From a checkpoint of a small mixture-of-experts model trained on Wikipedia: 1 pick a token, a sigmoid router.
Below are experts of layer 7 (counted from 0) of a mixture-of-experts language model. Rows are named router (the router's row for the expert), gate (a neuron's input weights, with its number), up (a neuron's input weights, with its number), down (a neuron's output weights, with its number) and show model dimensions 48-95. Each number is 500 + 50 x the weight over its row's rms, rounded and kept within 0 to 999. Numbers have three digits each.
After each expert's rows: a language model's description of what the expert responds to. This comes from a sample of Wikipedia text that the model never trained on.

# expert 12
router:505533525547599577428426402558436568445578431502466611493460525499482559436433604581527467512525411540510527533531500594483438437461437476414568
gate0:442477506556542551439595502541407507407503585461586542568436604488470437517511475504524488502572512494503455558495519550476492489484470473433496
up0:593538425497498479558460558484504493569524399549481514513600447492557555535502499503474438509396489491436601495554538437582470522510574488535497
down0:530481440433425543526465456617472520568616449404435480556522534561473437490522478544501551542589501529475487429519495480476551481469437567500459
gate1:596502517522528507471627471514445486424547542549492532422471502455377432480505475418584480431370476503439510538556459390471407458583495476413489
up1:636474536579500535560538466443472489434578527505503503517484469435433466484561515350539523423491519578448451497439462448475445469488572569554416
down1:529527481531397459497463531594431453483520523440487478543566501492446511491510511455472450453448481532412478520504518575469457578517561533572420
gate2:440477578437442502489545561506515556435478474502479546500451491530490551552487584535532460572506422444499625517591544595499463498505616558468541
up2:473531554465444435502474448501488504480466595527396445543493558404422468577556424505517473455465478389498478531468578504441572502508529450510406
down2:444518506538527554482477511560556337536492497575549489477483528484517550494478400490481568567384484461473533426461572619491572467497556501516467
gate3:564469513488423573505448595446545486572497501455489584444511541502434466522535455623551541467486511530547454498465516503476551381529539530503531
up3:513493542563503471509412568542478485435444476529498525545445467473536550504515446420469528508486476436472534464617457565514551532509456451513493
down3:508553448503499512508451459489546554472456537403434469470355461510492459424482511479511536525448426406496513482485585443571553520424544407573550
Determiners before nouns

# expert 7
router:550429470444467596491499448477449530508545409563496654545447525526540516505437474404512535596530531554479527544498447521413444470481458478441530
gate31:460490540506469529456539587522477437483567451437463531527475563506501535494463456592515478551492520423559511527546488532494478461475485481499382
up31:502544561478533536471505568518481435521518508462470521541513552475478562457510494610497484543458498446459490500536516525496430490442461490499420
down31:517448434493501486479480564535484522460508579467574480559497461577493473516487457593468447554416420533481521458521543451451558557571417454504515
gate32:455516493547500352434561555445474440524543524521522572389487457476560577482572442478466513493470534583546460556511458531492581465513535438402539
up32:556522472412467561567435418552498507488449482465497409628553520544435456480417566514508502529452489541429563445455538500508425544521463583565520
down32:499611461461451586556560472477454472459521453564459505517499463547512497495494502449459463518465547406371561435504549548477522452490508468498478
gate33:504483454463450465507471519484479509506520439549474568567435483545452464468495405468417538430509513534478549499449511568509513437476405566491529
up33:468498406528478465488504509443488496532502440473479571561536498548360480524428436450465526443505588496509485484452414622417492557495426507480465
down33:477471490512423410430462543482486428458496507435563525426443457495471606538440518589518588474536372531462517533455557536459530518480546490426449
gate34:434535452461441415515496534480500441590501536580506495450576560477539516549408517560493535477492453521567523505575488536514434466493475592490465
up34:502470528491539623566486464531560513507574498406527530526450444488492486503474502502551480484485532523453458441387506502470494518529556460527502
down34:468537594525570596582428532454573554461539477601487476594524546437507463533514540578406450456606478556516555514482502449550526464554452571421565
Table cell separators

# expert 13
router:566482408508604467475416421568492490490462594486517540556517524490469533514519574454527412499530534541447556502477454569499476464537483573412537
gate0:544516491509555491535565478582491471489383546507462477578499461489607511462527487519493565523466454408446475450540499484584474483602481622439473
up0:510559564448578606493517450615506436487385476488419563475462543472644544403478542534477501566534550485531370554436449571530519479489555534435535
down0:510483442519447480426495455454483488533524564429556535471520531485481460593491579508573482516473378448490396525463486458530576509581493489611495
gate1:507555483438610490594499494563444494576508415428379519467460560573449516415578546479535506475486625571500516532439514526483522456519539571466458
up1:596476559543493509599528552582541531519455530555472501543598547487487411528527492389518487475552421428501489492563582442475548480515529471433457
down1:514428516495508578499488532478507542530516560549595561395467563528582434536472566592551532513516542467545618495542465505470511503430578497537596
gate2:440617523527443563479428564542411546449498506523535518457445532585462549398492430477451438469524482523417554535506550514535522417456542592508480
up2:447625552507454533418477481529511494471488533470524440508470519545492532402430443404461435439521469542396581546499559518502507482511545534515458
down2:479500471493620451467520440428610558556491424410471548467517508477431505486390551447452532455456421524510511565450452412530486512605543439581518
gate3:447559497540566479533482471450529543476439522529457552383387496623614511434489498565482528428539488469533486555527492475458492496489548592412483
up3:536498529495605495498504458490473532490537447548504453521518581527453501554430535519432493479472581478366548508527406465492545543479512458540470
down3:551482522538541558527499399468471455627532447370510424548575459577486488548435419491473487552451435463425608528537492506489519499436533377509504
Opening parentheses

# expert 9
router:540498630444577542571489500593480442410539563574544486478430480516576427519526574326593569465429549479539469405550447503422471480468529434425558
gate0:578570481478491553490528481551483572540573517476529542374612550478518569446457650488536541451548432527446483538535461489522525557575516545452451
up0:520501467478533518524532491456560451563450383489377550530488541419436518463534236419543464509461514599550522457493439539522553400435508579485480
down0:470511538562471491415482490474512476385569425511438507492523552507453529435540566513379451522493396510419524505513478432467505510537555492446533
gate1:540545488610463410465492515489523569440467538580519509558453551512512447444497523497562452517431505564478501449486526486384521471419509546477456
up1:494413476460457440556486521409537524494601434514428540485526506495466507514515480560486594431456521501481574494474402500514529476493501478550471
down1:562503517501492530521603523491503537527526466440434557409596480528476541547533470500479497522553474409526540445541515498479570499481577529518452
gate2:470550493476506597502527590531411503534507513394647472508456506482456433483500524482510511428452537471488516500458342464499424542529568526485566
up2:473549523616494498481469602552436502494473517448577553542436560442475472475491453504534434532468517517488457517506418451439471543479534527454528
down2:467497458539431451466565485504516487518465479484515458644434487527525499487440497431433545556517443599522558543513473496529423482506535510467424
gate3:469470517483461430550514527569568515595484438520558598460452524531507447569562484484461447596459499412546535419542572570465480487482424468433498
up3:506479495472536572476514406428495615537449511492499461562484485558424546498467536485551537575619606552485532473532558434458549503561577506535489
down3:517491478475549494525424576449381490541523540591547519475441480545437542579534569481472435487461432516456543523495536440418610560449553546478475
War and family nouns

# expert 15
router:602493465474509582547474463527528496535510430520477485518497550573456470519436572408499519569483476527556559439534459503567434493541495503458519
gate0:460510487558498438523456389545551491494586492549446462469466519462478457496521506482523521507486507456547460429494372533573454430474454563510473
up0:449507463452538499518445515521448487476525538471451474454518545552480526517464536436524562574492545542439551576442577494441463567508567485577441
down0:466481409561518447494582477480434418540432402521477509588425461466480604596466508471521549503488487395514475536484522516472475467435488360524511
gate1:534525453514537495449475480523529487523496542540537541480473468540491459452464531545449440474534557499501610507583509474444514542560593560484514
up1:571583447506496464535527550546489482574526599536528486499502444565456602464489475486341462442444541575537546459555466485491512560470502457489501
down1:538495516480462601518505435499485423458458471464491508537498464610501446502506424535545452457471453459466524470527455494508506475442476521529440
gate2:449414485503489408466510469506466485411497464535543576464549415528484536484488452461491501411521573572428470496539513453523534541485576561424555
up2:447410494452441381481475523518555503503570521474549560494459462488540532518475520515427608450503566526494513462542434559546553495523589665549494
down2:557447512415489494512558492455501459484503479574513475551533470553512480452479444501432441418518401577562497471411528427493508535692471436550452
gate3:483507552483431603524509426507463497539547422439546509551501457435494568497433528472447458561540559544520520490443577513558496526544508476490646
up3:509458443527519590531543466484491533453449397525452503431451449490442597568485586490556475539570468514492608503482495519494490462527427588440571
down3:467530498477465485405550528464502540552490602490391494509450549534501455593487457534446582384427541441440497548581424459516494491553420446492437
Accented foreign name pieces

# expert 22
router:520463591593484500514480483490544591556523480496492460494462494460608439506459573441527454539482578502520539453557412509506495522514466519515531
gate0:537410404475497457447501506531465501517524601560401569467505530498489546494454508392445458460492505498539443521521483561406564431511526497576534
up0:470468605492488516540606512459552473536510448473350521506440534493460523524585511389576404437438486489452441538456419412553520471508530478430491
down0:517482500505468472452419597465425552523558529527579541533531547486457509477513546526545384468511475488490573549461520563540588510475522460516496
gate1:571482537515507486455574512500460504493449541538480451415477504530457534513508537488465448500463476443385505586543513514425485517438538513460496
up1:526448437556585547476521460488481423496539572469391484457417541538482514523408536528480533489440483472335459587524486593475556524520585481471518
down1:411526555467526506480408490550509448523420462511531472623574560550562537540444431578546503516492462492447488507460494423490472547561499577591597
gate2:520642592536475451514446535531399539541542458498433537565480464422543518493554493491456398519542553520525507401515433466646421599563524582486410
up2:380582474439487478506442435468469513518474527470446521528519392390527580461516427603493459498432477525548543431495477533543423530509534486569505
down2:501451446459542542529505521493427481611440432511524508460566526559419509519567418445573461481518445486517548447480421468510563473507515509481525
gate3:513465439476472469582500511528572482481440505444422436512463499443494535500573528516459424573522463520488511503460443496574461469505580513443491
up3:466520363565545528491554472449510512498483498477646428451435458540452555509520511546455486476545460536481582478546488531445490488542494422434550
down3:492459534414521509541491508515493445510554414483640556541597467522507492482521492477508462499468587565500581477461536518475410547409537576511439
Name-internal syllables

# expert 14
router:441508595480500465525516359576548485525542458482516606353405409583492580478484532479548496603371453527453442497460488557536483527461552518470518
gate31:566492455496504647514389597484496464458613502471501401495538355472430508458521488477460492524516526540579499524564531502530515528495430541500404
up31:436423475432486584427379512468609576559473512444450460575552422423570532388517450465505545459492615488433511456471509567526518522490425561454483
down31:418470542520520549458605451476458515503559407506484566514504532492590486446434580520399486571528551427453479555570545517459515467510442519514528
gate32:529523488510587494445496583504449521461471486437554439493404480610453467599592421569425481415525480482542511493519450486450510485511505473536441
up32:483534589531605449587548550498537392452547548537411518551475488563499525396455482488542536529504430478492491490566509397524406422551414446456454
down32:479515510527420495542498505466460494526534441530488521527423541589464534515515413455497518519501569529481517464625454514564565491555431596487510
gate33:391464593514456483491469490509504463593606434591635571546511496460494526437511497405498558475500559589524424446535455508479493531539501468518474
up33:468497507410509478517560454520434555430532534573519510516523584439496461537525496405568541548522477422487435503568561451564387453519528521479477
down33:447509454518485486478541540446591467478426475492519491574523510394374581518450493503481539516485458515605534458471456488554485542443446553532467
gate34:419496462510444400423490477547462538521431487403541507491523509540558546506407547401330493454546528515521541533421502529450503459565503502483423
up34:514479515532522607490528576464507491538506512631487504423415501564509554482492555542474495510573409574566500510491577558472434625492516526463356
down34:509465492477510504528428489488547449535540567532533510484613521593507427539448417384448429469521532613546483554472558483524552513515381560475477
Infobox labels, units

# expert 2
router:406432517451547484505445470571460565450533484481485489465474446480571523540530521473532405486439464539522559478470487545528533541402544475481485
gate0:482541553510519426440559471455585508471497521480561484552459520518526499534517503482417568460476487571473385475638479562482458539516569448525483
up0:484454561499569529419516422481542506474409395472540573548535465601522590523472497584501561503515520479582503508644415568532412433506567486452445
down0:467524552467436490515444372439504530627403497508505374488528491518474579462480374563506603427505492529544598440522420430501479569484568543488573
gate1:481502513541481525537558512481397549443518506446514430548513590556531541362531618473495564512525399516530496538469457466553404510473514521486536
up1:525521500424499475576390474461490517469544484460471574532446401464439518523527599445461448461485508587545495551450532609520509615462553446606544
down1:472560509511539518484500471452462543522538549492482486544506561519516486603567660550520501535524455556596498501565573556491488480543543462480489
gate2:452552488446511481402487592594488455483432568489505471410494479476455481579546441525509593511560459472507528507446492504379514477492450538502466
up2:591478497529438488549534534532539515407534480506493574504490428535479495456561472458495461657374512505526617481502553541526552466531460529454516
down2:501611453568442437483596439469475549527472449495517553466590500593504458547516473393493483419456532420506549436522484550503492573469411433472496
gate3:407592416608458459485487497564518506567516436404564493513585441554503602453479555499574515437472518463582462582572558531537537407399429445469450
up3:501471498417588536454517466554476525537573573485517501474490486540427457450487492493537522495557430580477424537497405425524449497436424471445397
down3:576584507520517426427516463531477587505520450484511488512468501533452444510479468454546551552501497379560516367574468537512480524464494476531546
Capital initial pieces

# expert 16
router:453468443480490488438396546467550555480532527491506492498531544498436512469444535543535506492407423510499473493534567523437549412563553487499460
gate0:443466383464600509515471513544475521473465442493425518514459458528481457468461480487492513572520394426538548513400525510475503450454549443440397
up0:503443479443576508507543530418463500526533510561499479575534504532428545508496525584457481525443546448384403459574444569547558428452503473550475
down0:492497476515513443491549449437497354504500481507513405528436471504477542501468516531471596520617445496462470572441517401487562485533456516586486
gate1:584461544511496553558428439463535520540575537529570523488605407397548507433435558548509489471441475534586492501543518508553521411555483531504500
up1:390507493543521517512496516487553467458446518558503533481484426509488434491426496501507503480473470458514556511441489591534515482578550569469476
down1:461572489437526437479507516596495538547547416454537473443515532566493524492499515361529435556516547451496602481539499555399513528542473468551451
gate2:590610356510455516467506559458496510549487541520465453530478471503504515519593519532511519539599437532494452588579454492482463561487514485517432
up2:447494595507554451448555469435466532498478565485499483408526492437417496504456489533528498491529488533442457408457569484389543560429502466497494
down2:457459439558422447499432559490501516510453486481437501448573496485436618532469354485500505577496548500524431390433554505439390590489458463579494
gate3:451487469469593489528448469515440541472487438551486512506549480524455585486530533510504483494567529529469449555445565545511537526434472512430459
up3:525491512453543499521520410502493556508519501570575479583538441511480608488515511512540497581502520431545411459423474599522541461390504480451450
down3:599502570498486497437579544510374430443515541464471580496405530543455580444538514438446495460526473529584397445454540572423520483470475527525459
Single capital letters

# expert 23
router:483519467510454585449405486521524537508493508600463473519478568581462555455419483534513443488477504531558464508394517485553512398442492478518513
gate31:470503572519475529468634502492531532468456556514426587457428483400483547515516500538473426366570443459418449553532548463448510567466527476463547
up31:566471513459579531477606523462516573519506611441480534484438503512518544580498433541549501396577529528494538485428510562420571610472497506448532
down31:435435552488425520462530528584562480578489476499516505629491513521598602521470553473487491457510561603451528481499461497570509496479467495461466
gate32:575479493398468564487404466499437444472458569515479523484482542459596530472454515549517558568608480446435507463524450516517568502454602524457510
up32:592497489548520516430476582524364395489506518543553507465443507531536533480551494425550534565447581502473541506427559356441543530507539560517496
down32:537497532485454518441413497456484552510528587602466516469472368481557538500454526421511441464460538513489533433477360546501535562568479509448473
gate33:498544511467431509453455554435536601413482442497444539515525558452451458507451537517550438448502401503571483525480439598498517437426498445531558
up33:553526466548595443524517568514516478438537554522551446566451426458352489494542628560399535497450598485501533418519517473429465495506527526494527
down33:476534512538462493489480441512505535543497406579462435492514434572492443483421462457409463445515491435546466470503594471425539465510481511466543
gate34:555488486432411477478445397536508573550403446508481604501520482535542534621454503440514493487415538548496508507486492535500539523452460597488565
up34:626440421468535559477443500614535575532406523434466608416539515473519446478487522524446479465411486572465524462457479497490507524515396483503570
down34:511487566560512506431465441416529493471604436503441494460427464535671440512539492614627453451504525543494531465521567450473621508556505510401571
Numbers and quantity adjectives

# expert 1
router:527563545527495470475382547475460519542484455524396546463506510510533448434451482492519517461509543511554448434430438459403558531454556534445511
gate0:513511536507531510456466480486415557475542521451419542495507527499495502522477489671381504562450390520496472525488521464517544569464517517455514
up0:462488635516567561547518534427534532530488579394439509518437465551480474476485518517520457516511492508481548484494449474425500514473493475531532
down0:471557518511456578474597586501512471466500477555529483573512424530465530491528400537412506556502638422611517508510531517516498505470507430349463
gate1:561456485550582506396419470469571532432485517509516416539551498524635523454490510467480542437514482490562493519471623435464468499532506465428529
up1:453393604513594476619481479502463594396448537447586495443554450502485466502495429597504537459461474524515478436564496444429488496532561456514455
down1:365454537525518511450467470462433472524495535525451414475485436587508428539416499524564486576493606535578461562478502540487501491597521533516554
gate2:499400505586427460417379447516539550477567563485518457480537478449458456570439498563489418513438464558524545520553449445464599499510509444480541
up2:514483418480556556460600647435398395441446489562493509478561461497454396488476421507562413508578536508484452522463466565564532423526584503470552
down2:502550495477449507506574492427447448530487461487468605484498518578576423450465497414574524559524564483431455553597512500530501446543466464525477
gate3:546531460595491521509348543482511504501582435482457528472506507457581535481587500478601435508420464464433526487501456548467550466468555525505457
up3:517524523529447439543495545601545535429485515436528533510515563518452521446505531555479523537459500502535380583485531518482587551438450545464493
down3:434463537491582552527487473493514484495511516543530511549547522514436501555560483522518564551520540474492514532543487474467481535576545554524491
Mid-word verb pieces

# expert 17
router:468509582481544489569426555508433515447504499472510503452551520505457544443547559437487408430532548559527557554413450443555484533521513428454440
gate0:436485566504537509518544497431506644549416455588468528475519409487575495444510486368506567459494546499526508401473497440572421538525526518448514
up0:414544555465514511509581500495465550511485409615419515556436443484528495462449469444449477495406483505469538503508487425485446510550545483479482
down0:519509531545507457501532546488557595616546469428473475490455580523555575586558513442550512468499488417481390516543481505422514516418528517502452
gate1:555463567448458476453556547478529478511515493535520540472515448555475396441409555553444610419519493521524615585427508471538593495479556466523534
up1:531459547592506477496453529540528495495429522505480400578532512458563425436532555453522479542521461482549373451499463480515494513469498441429568
down1:479509525602509482348524521498514499509483528465415429553522397499532527462553497542507490391530633533492441580437540525474482536464534508458511
gate2:513478518520483527500563588512527565537502592516461525556448502599386448476439503500557612425557511472504512485528427447483562550466557557498538
up2:449480510419496509453557495500487460456500429514468443522545488469566476573535462508528348456534423494439451521408563573510497486416466466544577
down2:444531539543574513573519443481453476483431449602444473424524405508470560461469483496433456437536549389426507574481551566493440559503499475396579
gate3:479495549498422573516518503514519546490522546544392399538515455633442621522519521402611489537469612529451553509403496515523381524517545459503561
up3:483571497516526518542539515514489521548420496508500424461468456523506507467512554495528550475549549546573516599510352482500459508487533522488503
down3:464492451551482483509494513469553488461627483480468485484498433498534455542438463519474527466533535532576437502439503526574513498498422468462450
Table row starts, headers

# expert 11
router:424417532548520457495488482526477531538566493523488544397420571526457545449514503466529471566568481502487439421470478491480512507447486437515470
gate31:461501485512473472533500549471530565508421482508490423469524429561483506446504391491424512505509497561418433566482509515514497502447628429499485
up31:533399592563478561511397423359595553425475582493501463475503492442603583545571493502524469553484465511437504504441573490447561533478518496523483
down31:519485465540506537511550491462519514546550471520496511548565482515490493506489467483527522477405515562467472510474579549574450489491490491574535
gate32:415478471577457590529414465481492561561395547363553543472423491561553495461450576541529577459507578517494449507542470530493476516490519407509508
up32:453430451558496486540523435458489481459594492564566388454587373515505557480499553553476417535462487398472470522420473506521566499508471562469518
down32:508479383547464478448523408568547550480482406548451412501466355500549398450490505551560560467567467521490522419517564494406592469530454529547480
gate33:530535453508444517453572432521506557531440531436564427464408464456481524496424528438519419398483510547439435504508563434520438488536576456520531
up33:509480524566493498486567492474529498597510554464629457569526491450442562580531552426527459545484516551460480530557494450551442454527499491538507
down33:397528516556486507507503478555523494492525495410445450537474555414515535533447561525459513496517479533570519500582437456499423476441544421475564
gate34:458527515322541429474416434579535503557441467495487570477432470537635562549537518450564481623478425517458506499454523582522526427549559428507609
up34:452473442495539418517480580466514533508495467472471470460364443555537498528462549503515472506555482499464551505391549493462527404434484560520532
down34:496446476584455479521511467562444445503498522461628456543487431540489493500493433471488569477469530464608545550394477505512449559414401554488464
Abstract noun suffixes

# expert 18
router:521492502575529526449537496602435536517542491583427522516475575516510501480491478531515602534454495483531507482465440475453479455602471457454535
gate0:583536598617565472527453486590513555459582469454440445425515512493462495470585565473491492525472453521458514518544469501422470474478518448503538
up0:566547538485550569523426466584493502519483413489474529426441576502446475421490529535465496563542454512425387561504492558572489447436494527540506
down0:445522500575446507425509441548507553377450490497487428514482536506507562443505526519506535506482497602461481472509548460426484532594411519516495
gate1:470504407507541494437535613465415549492526479467498479483492552549570480601489561488553428492456423506540527502463463552486341460509482447473469
up1:497531567490471533529424485468600468498485507486539553444546495467456499464472431514494558560570549470433430548493488477550646571524497538510491
down1:523535495484561584493535447482473630425506546503474498466524525593509502435449477476444529535561541553539512536360524573556498481420454507480510
gate2:479586500502469518549449528577422557477490562476434587454476509413583584518543455473451464552591478475432577432584510521500476448438557442532512
up2:601511531561526463546560528422458530569530496527461477531554594471558499554437496476563567514476511455543447524464434484423508545492436389497455
down2:492466429409427506526625488355509545428521468498440436467488478422457439471554461485482545547498517591543540606436415470391395507493552551502499
gate3:563480475528532574473570515547459421472529486459475512480523489534551432437547482549407474478538531501526485495452559504579431565557498532425533
up3:460450544506566430505439508443506527531479497433469485440487514547476505589579499458509404595602490418429484525439479560457449440464421527493543
down3:505503530590545460522442501481485470600485467527553569469511536432415497509604593429508387497565470456529539568415459631557401592480497547537440
Place and institution names

# expert 8
router:548457512420524531529434500490506540491528520633502528477514456477553596529471521447540458516494445552560444577500441501470544511526569543502558
gate0:530532484427436406403500529482511528575502510465501579429489495493469503471589516516553507549434479547471467571519534522578507492541625533483490
up0:519496516519560498511546431532527420516526480559493477485541507418520504432419486501463511491522506538536600489482551473502478543478488459483508
down0:511515549499556523515506431515490444451470465503566502467416510576469514496509542419518591536506435585501450449443552581488465519489489471436557
gate1:426485451479460489482449467493551470535468454389419470516526511478537500500517595524515404394552468510493523446620439560507486403502463483483581
up1:531510538536502497509553607556529619441522513386481454414459541520504591528453503589490614563529482494485595516364512575419508516525476420541514
down1:522481433615504551509448486448347417535381524628530481551482475496533447416603508453477458515467471497472473409449560517501469507497516497511473
gate2:552508557522444529523444491562592493375519587545553393506505532636614357491497598529573537580521545578495460422538489577419468499470517534445521
up2:516441503532521507454518558473492485603442414456452430549503561475478552528581464546527438493526506466565382490580469458488525461473418525543542
down2:479566508526483496442486612460461532537403483466482535513480466545453567480417483455467551613536542536516420489442502533573508441507511543522469
gate3:446507447476507490461527552562440528447499478510503612564427521417576456525537375460454471557554482448506520449500555560470563585497501492403549
up3:563568527444459524415498467481516442567553481425529514497530493554524467583460557517429563439555545472483466540595442614472509491487500541607530
down3:424542528492531571508528603491526440559542508508501581404483467530454489522457517590563530592441555616529450475523391447524544501547467483450552
Prepositions after verbs/nouns

# expert 19
router:467506419507518536526431508545593532520541530474467534450524466447527580479510568458474531454496537564555573527444539468469471599575609506541591
gate31:442535410487521428490531591524508479471551591462491512508558592543458576518515484522496582474501588579544399549444597516568521485557667525540478
up31:524537415502519477515505452493544441422473450370467490509499542478499510481608449551516551590479503587484477561593481506417486485487509512467483
down31:570526554476478513470479520415603468475533460528526426463496552481544517578530460533594446489505520480597503583420522523499476459477468507500480
gate32:532487485523543392507407529529483539474550534499541438421443485466509600533479425497542515447554506497466535528486494597469523624436494467507552
up32:493457564480517560472557559548476490455423465557540583558497544584464462548499551445453492514516469509526549543480496461516471402617434506479443
down32:492518496512601594546617461470469548549550487495481512442603523501560587561447426535542469503498519544487510564514474516456516502495484489555452
gate33:504559522548456520393485531450542432529549463459494505521537417551520457447409476575547460441416461508501529445489463423419455522522540401562555
up33:532412506449483551524516506477494505461566473514534531453474544395573470531538512473521509505517453534570511412510518478550546388499482528483437
down33:471573443533470446530547411513447537547473487548470524420510498535581602602561546519532510607564469418473481468543488506509553575505449443517503
gate34:481435471490495601467524513540588651561456498497483485539508475526512429558537526506496572554382505464593515533427417533473455565468577426511454
up34:478490550438459628528513534484474491495539451472454494528460594539542473501574537468502605440462481487506516465393408462551575555468426472521421
down34:413497538500532507427548459476511503551491461465497498499567504525456509459469492423511452518552463495542568388596501451535500585499532575438539
Germanic name pieces, numbers

# expert 6
router:459416454486508538515465500573477465550539473567585539510554454535500502465544441419478497449541440528476490513620462555561430509569490449437563
gate0:500486468446655462481490467413467544468546480421510491516437494480398557480595423435518481527500507413527499561505454564488448557438517547421495
up0:514380564463488499417533491532515476454493440563469514440505489486565433521409455435453541480522515549482570487381500483457468463579368554521499
down0:529495570458520463483524557489449556466576456464547482529446505511470488474592488474525606429524524529448532465430543464455553492449542513521452
gate1:450464495433454524456506487433489466547521515567526515578474477519509583451429486504475483426525531514526493472527458485493440369484551450532475
up1:502448479528408491513497403514518618507494566473503438457526573532524538462521544514530517437495590536476488484429480475441473540465508531570530
down1:447382496492497664431463503520519536459541568492504507487495478570535504519453555407508530492475531495484546500510583533477452517389457515533496
gate2:451512517530553494503514481515492487493561456590515507591448391486483440511497439401559593566593525541541404548499612444536512523576439448570500
up2:478490460499532486474539552508537454512530429547497426594441512429484513463445462415456501598599533484524473482495578416451471510438394416574509
down2:464491501515543486567551584553447476443498458593513441550472397528574514503532444475497595496554433437530517511502501429469502548543573490504527
gate3:544510541490532543531485556633550481527527481420448479459506398528539535513517524509463514541519528622434472548474431493517508412439457496546554
up3:443499490532486491513505428405470496435495531558494533528528575500464497500456462465511570496506438370494482407593463435435414605492566499447460
down3:558507548448597560395492464351442524530574449499460556539509526462508520521523464456539535470456505469494528549599483568517423575425589476522505
Mid-word pieces, hyphens

# expert 10
router:500468496559534455487471506573452538389526568541449475428534422505442445500502529512491517456547503531493528477525480555531476444510548385450521
gate0:433453464628493433468541534486509567584544590515419462506589550488488471440479535432541540521543547541467485526598520487526528516543488430476565
up0:406461397572529451461681504494452567593513503525407507482598536501493490459540512526506516496532432504516447564515499451490503516522469434441521
down0:520478584510437431488538478409479583638456561533514444492521404547474568514425487476593469489493520502558493498478476594492479449486382314499507
gate1:479511520497519479501426428499507554413506479559511482505530576565451475426481550610496523553525429447434522459497471543460518489487586505530532
up1:483470494442449455466440465388601468438479560552515594448516386512503527501494454562499425502525505527546532561494468464525457473500486461536568
down1:512536539565568514460490453493465485389486479403526557546465395498494553505482455386538493570516464490469478446431498510467455543544432521501428
gate2:557534518502497499500526487555480521547604545537450575574515546460555497434387505524566496542545525414472515541550512510552475485586467453535563
up2:390620480558488463484586489499460586527475507549469577471486499493438417528492463558518518511527376561473498521446463440556485472556548507513550
down2:450404468479509497429516555516485541563472542568453481461495440571453524489508534463441517513480445537424497478482523569500444496485464453477497
gate3:479570608506529536433428472482464519431511451563518519576491458544407477475540486478407506494556492445530483488484428594564663532473498429516441
up3:526422484553470500514526486407550553516523586493500454444558442447537542433544567478587532486543465583527477450527438403441506436423523537572529
down3:529454474586525483485498529530568498544511466446422571525515434466584502527546451456485520445634513559465451482523516573475484480511577468465596
Spaces before numbers

# expert 5
router:447501455503528535576495421468477445510475488564526520474554525521512494422539569542494545463583414632585426552499408525502610455506484507499453
gate31:512536478485445538509475518492426488504557466465459487561400584467534473540511508479555534456521508454573468481502501484516539409442576435559524
up31:347477473453521526521530528497523518515539510503469489487512515468415577543493532496613496481511538497514471562456576469462483491572503439504501
down31:512571487479490507554545453432555464449494512500543526591469389574461541515418571551490559457458511544539418470401537548541542423510551491557457
gate32:513429442546512468369436477446508464524454529502527453484484532476511457411414463518468506601587456442501555452496496471444478589452383469462530
up32:468535478545472392446494507488528521393510501468497521506491534467497480582446493639521399512465551546469572574518491430450580455518485500478494
down32:493484508535374490518436502428537471532507558412520464453479423562468484527510451510493515501452437544430530462559557431556510393464498517487586
gate33:533490506524535493476492510554526488532457606579603468482505557458549512387519513508505441627556451528496461506535555476507563610524527397534389
up33:515492559528533503481491528447578484571531560555599452529530513442498479435478494509499518553613358510573492451524470517468541614405540437489470
down33:548485454561489538380539462550477576568469523567530512536539444547474477454497468547479519476550443515460502529518513531493521544530424470528510
gate34:557445502491497563545514491508528484543443597555467459497460502520525548470482439564626507483476488463474547517482441517534496564586482515459467
up34:395501470524433581541518507512567546565558486467468474435536628521502500463464440543474525540513528478465497568574575436449479487554372489578447
down34:488628439439557568514479526452491561487457521544468509477574504519475530526533552474492492484455555453491444450565509504563515540468481511496390
Non-European name pieces